From a checkpoint of a small mixture-of-experts model trained on Wikipedia.
Size: 12 layers, width 256, 61.2M parameters.
Experts: 40 experts in each of 12 layers, 2 picks a token, a softmax router.
Training: a variant of Adam for the experts, 272M tokens, 4227 steps.
Below are experts of layer 8 (counted from 0) of a mixture-of-experts language model. Rows are named router (the router's row for the expert), up (a neuron's input weights, with its number) and show model dimensions 0-127. Each number is 500 + 50 x the weight over its row's rms, rounded and kept within 0 to 999. Numbers have three digits each.
Before each expert's rows: a language model's description of what the expert responds to; "comes after" lists some tokens at least twice as common just before its tokens as in all text. This comes from a sample of Wikipedia text that the model never trained on. Tokens count by the router's weight.

# expert 8
Description: Paragraph and sentence openers. Line breaks and first words of sentences or paragraphs, often pronouns or determiners, such as His, This, It, The, Some.
comes after: ".", "\n", "==", " The", "'", "\"."
router:447529646499515434528546481367467462525426480521461452503419488603485481483619460510479496500574525513500461492419553522484502463512549459542479518436543601487515527478465466473494393601411516401489522460582554443537522515412576567547452500460436502454608495460439467418563525483451514487445426479495444516473562455463559483635602476494519529562518499458574523468487426564496497473484
up2:494573468446515431508412458508479471503474453535490486473528538482488467542501560470465549507560481527518531408455565489458457454510536453538471454548443498529574431445581455419576523453425580437467556485495475467429576516523498511471528462408520497541490446499568470486523598492581485518392532487531552642453521463561564510571487558527460520601474364459505454598530481576439421497497
up3:455533496552503530467430529384471486489465552436431436484445447590510515491482458479534498470498524569478550457411459658454487473427488574420564558488461573561467479440560456418556398499527552475477533500600486467535544452469573537358407483464503473504564552495415459509514496356463498475448544556505572512521519538554451356486485498574457516608472511497537492472457429501506498506532
up4:474548532493509589550519482448469522445471502561485455511533447559586515485504500529471475527430465443502476434412464499433527445504578497438515527434504448460528404468594479494486449511496593412580570447531458370429501477551440415539562553520545525520579508519510511512564518415540517494477505519389476571471558475378519440494527451576493459471496517401549489569482567534528601530517
up5:523528407461525550535408484474581517563569651379612591428536516509414497485477483425535492491480536528492502513485466545542518455501493547528467534434463455527430517567514421451437473490486524486464582557476552509478571571443430554492504498556522542422575427493533493477461500475504503478557428574472407526433437547395418480358559440529447497508398495500465530385546543585473482530506
up6:571504437463552466561556609513511449466454533528488476508519518493549489511542536511568535529502480546546428609490542477571520441449550546586548495482458531538533547511450441533634538425439522402578574548556476549483423554500522548505518451581476440439548520498446478491547486365564494601536508552507523513538573468519542493405503514448461461497517470469494446528487506547482432487466
up7:540494490544454448516506575526542482419555479545439561388513509524486536547524517474601551470544462581525443444453547556455513442514435493546490495550487462472482448495508518512498478449451412414414503503514567493581523590493441471452475565439587492352518544451562530476535405427594492509520456508496491535425554494503501582556435542545512446469513571464508519468519445430489485519531
up8:533529478472458499467486485454436528451470513479623520565488579476453434509561640445521507525523469550485543579470483525604472494486500570472464489431483465451436542413458485561389513444504484505496495498449566524509446532432511539506546514539480431469498477492552443560555493600481543514510497504489557493460483533399539414509513445570543516577450444543581480608520546473587483480520
up9:463533511468523510488462478440651439544442552524446431469441504606467548502518497589439508415513565589511530488407441596448527564581479554542479497327457492473477574517561463512541468541507476471509501474513503392522616512444437626439459558477445507553557553544402536478482501457490506568475498515458558536506521493512499498542499538468479534612483450489530553460482512574562465535492
up10:461491485460508400463463530492516483494391535564455440488536495548486513436430556501530447465509509516455512425440620595467469509558492458611480449510573520581515562487542519531508510412515575536542589534447546314541515474459518481495499409488593501434497611540548534502523549547520551489506454586508422489445535501514525504537473476520552506526471567499578432493425400579557450406478
up11:520533500546450526482447553439480533547473493541401489507616489531557590437588563456539485507568468541530573619490548559547545464458467497515465508519549580385514563460588485517557542594478569540581504428569464497497513465494563502524496597545496454429479449554434365485564426459461382478525528456472512556490518434486504505561506496461438495506503509512501479531502510452494421525430
up12:472567474531525501456545505494497430487604452482459452436485500578551483498471491446515555430413539531434482580511382472556513481550494580538583525489471513556411453477511548512455440548414524515505491507430494435473547504549549563464489603503533503538606499653538507500444478535526529561502531497513442495493532419553484478479495591414379495470513505522484452449541417558484475569480
up13:514470478492476502464507549417476453553508464587529503503540539485580509612618492441482465532483416520584479478500522455589513482565521433673532441542534500547528469486478489497516617531491461527556440553467495416494523538485520523483456516438527477473519497490559498461459499630467519547568580485488526496568509512525577445582494575518462572455463398478587583418583536467473565579521
up14:575468503498509485488448615430482524404504563568472540399449539545470592486472444564590544490426423388544466516486485459563486509490412505511449447544528489547494554459427468499528524473417456514476541544566448517512525557472559456511428521546469460522551523422490511491536500468545494502428485454466608540452545550468366497522446513552418491544467422531481572515472518485534511453493
up15:541548581520520590475533473507514496507516427420538453528376475515471453512542415519472470380438545368482487446518423575525508613369490518526485477547543450560497568470553510468508519489427458553530463516494592479566506548494477576426532487538520541603537568570515506576490465490508539551493475553573512435609493569574480509455518456490576587538543536556525466556444485472556530426549
up16:534507434602554457477516552476528436385581431558449567451465578524521544507473560494399474445480544468492464405593476512469593318491511540556618550444540530557480632535411422463504525525479544456489525566540485566541496495483500460473534456528480499484569515504448544513526545499501435439445514652500520475490467567545486502494482542421483468574495542376429502588581440437505484529436
up17:580492502560497453529498544471477443480486587397519485557468447428608541556529495527474436540556510553559535538435470438449472451568487443486593578501529531472463479463454539527514483512484598506435617542467442484488496499457458488482526532548462536496521540539571522540384461492583552432408456476480500442485517497582575487512513432550415519520477494418467538542498499476488500508476
up18:470562459439487482554487532469471463496488507498513484442530531435531465515514527365519480487444469579571506439504550465472538459514551462530506544408450397595509534525605491488603470556512506458480489519487577479453562550526459555510535565494466508369511591556502514481490583457423491497461494425460493460452534438520521484578410477531496553448449544466444561472466513556509515606437
up19:397523508464480541528522561483507509510580458443597519511446540570548427588566530420409522434516389465548518498457460503452527480595525495448598442496528505523556467465526526504415516535464514417497508479485436467491477580506448507563509513477490482457458505475475480466535480559564509523573515454503499575514544351520460433495584560584451572446471504531479462508565592463509552491590
up20:551514524476523441527465509491571457490528532569419483528470523478570510546471487415585474405448469407504504481489522471463491443637436515516397407485488565544473572522384537475535546503426498531504546484553508488537495530539547516513484435540446511525498559541553505457473419428516515602542373447520482400509503486514461473502465545521488483571477449516566486532530508457558522536485
up21:504574495499440508467508574413422400557578448560511508523533487475536484522591439418485465485422514472549499493511556494437526446519493492545479513463457452477448547517486495520527518553509495439584492534509490477437411506483413441522449486529484572496477465502536477575555492668456488442544481587521566467495524488430497446533473548457467395440480460585605521488463466521506437513493
up22:487520455400473503433454479482511551453568428622448561606491476440492509538478419547446534465445537552563580440373509554557605446582496457504363496501564410497471511490510511569566449500522506532521452485514495413415484511506527513478499529509551515379472513557504492529531471529555543542526502485500516511560502492465527455554524547530566520454472526550465551498464570564472499557536
up23:501504481505525463462501477448566506494525486458447505571512497556577503596498465503507532492587444455620501500538492480548542496637450521493489546495434437501551454492484456550590446576461495434613548531523541457578536537533489459534453532495582479487499466543518432456539490467508496564427484402485535557523438504584536497480565446450488504426531399482434534446536451647506446511469
up24:544512510474457409585430554430462546475467520546492484529614533434516384490581557503478418546570530506611516475474442403544522459433441462572379516392365509555464455552472466510527554488538575486545451499474519495579510473387545411566622404505588474483406465498468507460486458470513520541516483439525496505410497458517531452525538482481535510485493552521536479536446431513522495464482